Below are experts of layer 2 (counted from 0) of a mixture-of-experts language model. Rows are named router (the router's row for the expert), gate (a neuron's input weights, with its number), up (a neuron's input weights, with its number) and show model dimensions 0-159. Each number is 128 + 24 x the weight over its row's rms, rounded and kept within 0 to 255.
After each expert's rows: "gets" lists some tokens that make up at least twice as much of what it gets as of all text. This comes from a sample of Wikipedia text that the model never trained on. Tokens count by the router's weight.

# expert 3
router [144 136 131 133 171 115  97 158 103 112 102 163  51  95 137 110 119 124 158 107  88 128 112 109 115 111 123 150 142  90 114 131 119 140 142 113 134 108 117  95 118 116 140 152 134 123 158 112 131 113 132 106 171 122 165 128  75 137 166 117 122 136 111 137 182 150 109 116 116 165 114 140 130 129 147 110 165 114  91 111 171  97 140  92 150 136 125 143 111 133 127 106 128 166 170 152  93 182 140 161  97  95 118 149 150 140 149 156 102 105 118 152 183  93  95 116 128 142 135 153 100 102 149 143 156 124  99 184 143 130 165 119  99 127 112 127 123 110 149 122 130 147 140 106 143 153 121 124 126 132 173  97  82 155 122 154 142 128 160 151]
gate34 [116 130 137 146 172 114 138 145 143 122 109 158 101 143 100 146 127 134 152  57 117 126 144 129  85 132 105 168 149 113 152 115 118 132 150 136 139 126 135 153 145 145 148 119 165 127 121 133 105 124 165 152 107 165 164 112 104 168 113 146 107 106  75 100 103 140  88 151 135 166 109 180 112  84 132 105 143 111  88 118 104 175 131 131 148 158 127 139 127 154 109 169 122 107 134 153  98  94 122 135 102 126 112 142 111 130  96 164 127 145  67 108 103 103 119 103 123 123  83 141 129 139  89 125 171 170 131 148 121  88  89 106 105 100 147 126 154 128 158 122 109 148 144 124 152 155 111 152 166 121 128 144 132 159 106 109 146 132 134 177]
up34 [ 92 115 114 141 115 152 143  94 126 121  98  83 132 128 137 126 150 153  93 169 152 126 135 140 112 114 146 130 109 143  92 136 124 144 103 133 132 102 114 131 109 130 188 136 142 139 166 113 161 129 126 189 102 151 131 133  96 112 148  82 142 153 151 177 151 106 185 110 143 116 145 111 186 157 143  92  99 119 146 140 162 119 137  92 179 112 100 119 138 121 114 141  96  99 120 111 136 153 107  92 173 120 128 119  98 124  94 126 149 155 166 121 152 155 123 116  99 153 171 116 136 185 138  99 138 121 103 122 113 141 142 104 121 128 151  92 108 118 134 127 149 141  96 132  88  78 104 112 126 123  92 131 162 104 116 125 132 127 140  85]
gets: ".", "=", "\n\n", " (", "–", " \""

# expert 6
router [153 125 147 124 112 136  99 180 138 168 139  90 146 143 118  72 143 116 141 125  82 138 112 136 116 129 110 120 101  95  97 118 107 161 157 145 112 117 149 152 144 124 122 136 162 123  96 151 160  80 107 135 150  92 135 107 158 107 100 157 162 180 124 140 111 154 124 108 108 116 116 108 130 142 135 169 137 117 172 102 105  97 123 104 135 185 171 122 150 134 125  98 105  91 119  64 138 117 148 131 144 162 155  75 166  96 134 117 150 167 129  94  91 134 151 161 107 140 134 114 118 151 127 155 166 120 122 134 114 114 113  71 112 105  90 116 130 120 125 105 129 121 136 102 130 108 137 138 151 157 137 139 165 107 145 125 139 152 112 156]
gate9 [106 139 145 105 116 105 113 105 115 150 188 155 137 113 153 103 125 148 167 108 107 154 115 165 181 139 122 145 104 105 108 140  93 110 105 125 135 132 152 116 105 140 137  97 145 142 172 134  98 137 134 188 150 155 138  97 108 116 110  56 144 145  93 119 111 145 166 149 136 119 133 201 148  97 122  86 120 104 127 122 127 143 139 131 131 131 154 150 129 140 109 162 140 154 147 139  96 116 131  85 145 149 149 123 151 124 117  93 162 140 158 144 141 112 127 175 163 124  98 116 136 123 133 119 135 117 129 145 117 128 134 120 146  89  94 109 132  76 150 128 152 124 144 111 111 129 119 138  85  96 100  96  97 119  76 130 164 148  86 117]
up9 [146 114 114 125 140 125 126 140 132 112  76 106 150  92 152 104 157  86  93 123 160 112 150 135 127 121 136 111 179 120  67 151 141 142 173 156 106 120  93 139 161 178 142 164 105 142 128 113 147 131 170  82 144 160 112 136 201 111 136 139 139 125 169  91 123 141 139 139 105 125 131 149  81 135  94 146 131 127 115 124 106 111 118 111 109 100 140 121 124 122 127 136 106  86 128 173 129 129 145 150 120 142 117  96  67 128 118 144 153  84 114 114 130 144  96 112 119 157  93 181 156 146 121 120 105  84 108 117 159 129 113 108 156 151 149 116 136 184 143 108 149 102 119 164 152 111 129 136 114 133 112 130 111 143 124 148 114 132 113 161]
gets: ")", "\"", "%", "0", "2", "1"

# expert 9
router [130  75 176 160 136 104 124 123 107 132 127 138 118 168 135 160 117 116 139 137 117  79 147 106 124 106  96 146 176 130 133 122  98 154 103 137 129 146 139 154 113 113 111 148  94 114 166 134 115  91 111 152 105 121 150 136 123  91 139 132 113 133 132 123 115 142 159 122 135 123 115 122 133 123 131 124 127 166 113 106  97 124 113 212 150 152  94  92 144 135 139 180 156 107 119 139 122 171  70 148 130 112 125 131 109 147 166 125  91 131 138 152 122 128  76 129 118 139 143 101 165 115  96 127 101 179 122  91 113 150 119 142 122 118 101 167 127 124 165 122 106 124  92  71 147 117 156 137 160 132 141 141 135 109  70 130 148  82  99 119]
gate9 [128 130 141 109 101 174 144  98 138 165  95 169 109 131 129 152 149 101 111 148 122 159  92 145 146 137 158  87 158 141 165 176 123  90 117 114 107  93 115 136 153  97 154 126 143 114 106 111 138 151 156  71 123 177 142 184 121 126  93 112 101 119 154  77 163 153  82 117 104 139 137 147 174 122 146 118 133 153 119 151 108 115 105 135 108 117 140  82 123  89 146 108 136 131 119 137 135 128 106  89 137 146 116 177  95 113 112 146  94 147 128 185 114 103 132 117 108 131  99 122 126 153 139 133 138  83 101 124  86 111 118 101 124 138 127 115 162 133 117 158 127 147 110 182 124 149 154 126 139 170 133 156 127 121 115 138 101 123 122 143]
up9 [140 134 171 120  71 115 113 163 131 131 122  90 151  96 143 120 112 140 129 110 115  95 125 116  88 119 120 191  88 151  89 141 169 147 119 149 104 154 120 140 162 104 129 172 106 160 151 127  97 165 125 119 136  95 114 111 109 118 127 104 148 106 126 151 153 113 133 106 110  97 107 157 140 130 136 171 110 152 123 101  96 129 137  82 138 154 148 165 147 128 138 116 135 118 135 168 101  93 139 147 119  65 133 105 120 166 116 142 133  70 110 153 154 111 163 129 142 140 102 185 165 109 119  91 143 133 117 139 156 169 148 121 106 148 133 144 119 145  94  93 142 104 171 103 121 120 121 161  90 117 106 132 113 148 147 121 116 137 137 121]
gets: ",", " in", " of", ":", " and", " to"

# expert 10
router [148  72 124 126 166 103 140 106 133 124 168 112 125 157 133 151 122 129  85 126 142 114 159 112 131 139 163 193 167 104 147 143 140 130 105  98 142 158 104 102 104 141 176 105 126 145  83 150 141  87  94 158 125  96 118 141 119 154 122 108 121 140 156  97 141  86 131 125 147 115 167 117 140  99 184 160 146 168  81 130 134 125  96 136 123 129 105 119 137  82 138 121 147 124 122 113 130 139 135 143 154 115 120 118 118 123 145 148 112 187 125 129  71 123 125 123 138  62 140 103 141 105 161 132 103 110 143 125  76 121 108 153 159 140 140 181 148 123 148 100 118 134 154 118 139 145  94 117 135 113 124 127 113 153 144 163 117 163 103 127]
gate22 [156 139 142 115 126  95 105  97 131 108 110 126 145 118 133 114 145 150 124 155 159  99 164 121 138  96 163 180  91 154 169 113 168 129  72 135 137 180 155 119 147 119 140 120 145 127 119  97 121 104  92 100 111 132 143 122 136 102 126 192  65  92 112  98 125 132 171 152 132  87 160 146 155 129 139 141 156 118 119 110 131 111 130 133 127 154 124  96 131 132 114 153 124 117 145  87  78 131 154 153 114 132  95  96 145 151 119 111 114 152 148  96 122  97 120 103 122 163 135 139 134 136 134 120 138 113 132 118 105 125 163 129  95 117 167 177 139 126 124 155 124 114 148  92 106 113 103 126 158 145 126 100 142 143 103  98 169 145 124 203]
up22 [135 142 149 140 150 102 105 151 112 120 158 133 125 135 158 115 113 123 104 107 136 129 108  84  86 138 107 107 150 103 130 167  92 194 124 121 124 115 109 165 139 146 109 136 133 105 133 164 148  95 150 160 134  84 119 122 109 175 125  95 130 158 173 120 106 144 137 111  95 150 164 109  93 113 149 124 126 166 104 185 123 117 157 148 157 164 112 154  78 136 127 100  89 107 108 171 137 101 129 162 113 115 175  94  84 138 137 158 132 113 142 123 120 118 175 130 154 145 108 103 162 119 114 126 141 158 106 118  96 148 107 121 126 126 133 132 116 119 148  96  87 126 116 147 134 175 114 186 107 123 105 113 119 142 110 111 117 108 156 115]
gets: " the", " a", " was", " to", " is", " and"

# expert 5
router [118 148 114 111 176  57  87 105 127 138 143 147 137 136 124  83 116 179 149  89 103 117 131 145  93 139 141 134 102 124 149 114 157 135 136 115 127 127 102 112 124 117 128 152  94 155 124  90 127 149 141 118 115 165 152 140  93 184 111 111 172 103 100 198  89 159 168 135 106 132 110 136 168 128 133 132  94 124 133 129  85 120 125 134 148 141 103 114 153 137 145 137 163 131 152 157  95 122 153 128 144 106 170  94 121 110 128 119 123 138 135 115 146 111 165 112 130 160 160  96 125 138 102 109 142 108 108 184 140 152 128 147 120 115 136 130 130 135 125 127 132 104 104 119 133 110 152 101  77 118 162 151 143 160  98 136 175  89 140  96]
gate34 [103 155 124 116 144 101 136 149 179 167 144 133 144 154 152  98  99 150 140 124 159 126 121 138  82 158  62  99 104 143 164 129 145  97 161 127 143 117 118 159 144 138  99 143 123 148 117 113 139 160 149  89 165 126 124 136 124 135 130 123 104 106 142 159 148 139 120 106  63  86  87 147 100 155 115  70 133 108 138 129 138 167 169 119 152 107 131 144 169 117  95 130 121 119 109 123 127  90  84 106 139 157 144 172 123  62 165 158 125 148 109 108 127 121 150 146 119 132  82 128 112 132 149 102 145 128 158 155 120 120 147 125  99 133 189 127 119 148  99 110 128 134 123 148 130  83 119  91 122 138 133 129 162 125 117 140 131 112 120 128]
up34 [136 105 149 120 106 128 131 167 151 151 119 155 120 183 158 101 117  57 141 132 102 113 136 109 133 165  92 119 135  71 134 179 124 110 156  91 131 123  82 152 107 126  99 113 151 110 143 123  86 136 135  76 167 155 104 145 118  96 141 128 122 116 119 155 119 146 145  79 125 101 115 131  96 175 106 103 103 131 153  66  94 135 145 131 146 133 169 126 155 125 121 129 135 101 134 108  96 103 137 138 134 135 133 122 165 111 133 130 156 117 129 100 163 133 149 109 145 134 135 101 108 157 144 167 136  98 130 135 143 148 141 102 135 118 170 152 120 152 137  94 133 153 161 150  97  93 105 103 136 171 149 120 108 152 104 107 136 115 163 149]
gets: " |", "\n", "|", "-", "  ", ";"

# expert 2
router [153 121 155 142 138 117 147 131 128 130 112 111 141 126 131 150 161 125  87 121 160 153 121 159 142 163 170  96 178 133 149 153 137 107 149 106 137  93 135 170 153 119 123 129 108 161 173  80 105 123 140 117 166  90 117 155 117 122 109 121 109 129 180 149 122 102 146 140  95 150 114 114 137 134 102 119  77 115 148 162 120 141 154 143 146 137  95 138 132 144 132 107 157 120 132 100 204  93 118 126 122 131 139  92 116 144  92 109 144 123 114 132 145 104 110 131 110 118  86 153 113 109  89 108 101 114 108  95 123 173 134 157  98 138 126 121 125 152  77 141 120 115 133 156 101 162 119 146 145 160 116 134 154  65 158 110  87 103 111 165]
gate9 [115 122 131 123 105 112 164 129 112 148  99 148 154 133 124 131 190 113 152 123 115 146 136 141 135  92 112 172 158 120 165 101 103 112 141 105 145 168 103 106 147 133 140 129  63 157  91 135  91 151 132 118 138 125 137  89 147 119 132 156 103 114  82 143 145 118 127 119 119 119 120 124 125 108  97  96 135 155 100 141 141 153 105 101 147 122 130 132 119 101 181 140 119 126  98  88 219 152 139  84 173 115 107 148 119 131 147 155 118 114 110 125 139 135 126 139 119  99  96 150 116  86 114 123 115  88 115 167 130 110 134 159 137 147  97 154  91 175 136 171 162 112 102 121 157 104 155 136 135 158 163 120 123 131 100 124 116 161 122 111]
up9 [126 134 133 131 132 122 140  82 129 182 144 143 149 120 124 118 129 172  96 126 114 138 152 145 134 171 119 143 142 119 166 110 112 157 136 154 108  92 132 129 121 137  91 124  75 140 114 104 121 120 124 161 158 139 129 106 102  87  71 128 129 143 126 114 195  75 161 145 113 148 140 129  91 153 148 113 118 127 129 171 137 120 141 127  75 114 145 124  81 120 133 115 128  94 116  83 175 136 130  80 159 122 136 109 102 128 104  72 128 128 158 126 115  98 148 130 149  89 102 159 115 133 134 127 110 129 136 144 189 113 136 152 124 135 128 143 115 167 111 107 128 145  98 138 136 121 147 145 168  95 109 141 110 178 138 128 100 167 166 125]
gets: "s", "ed", "ing", "d", "ion", "ation"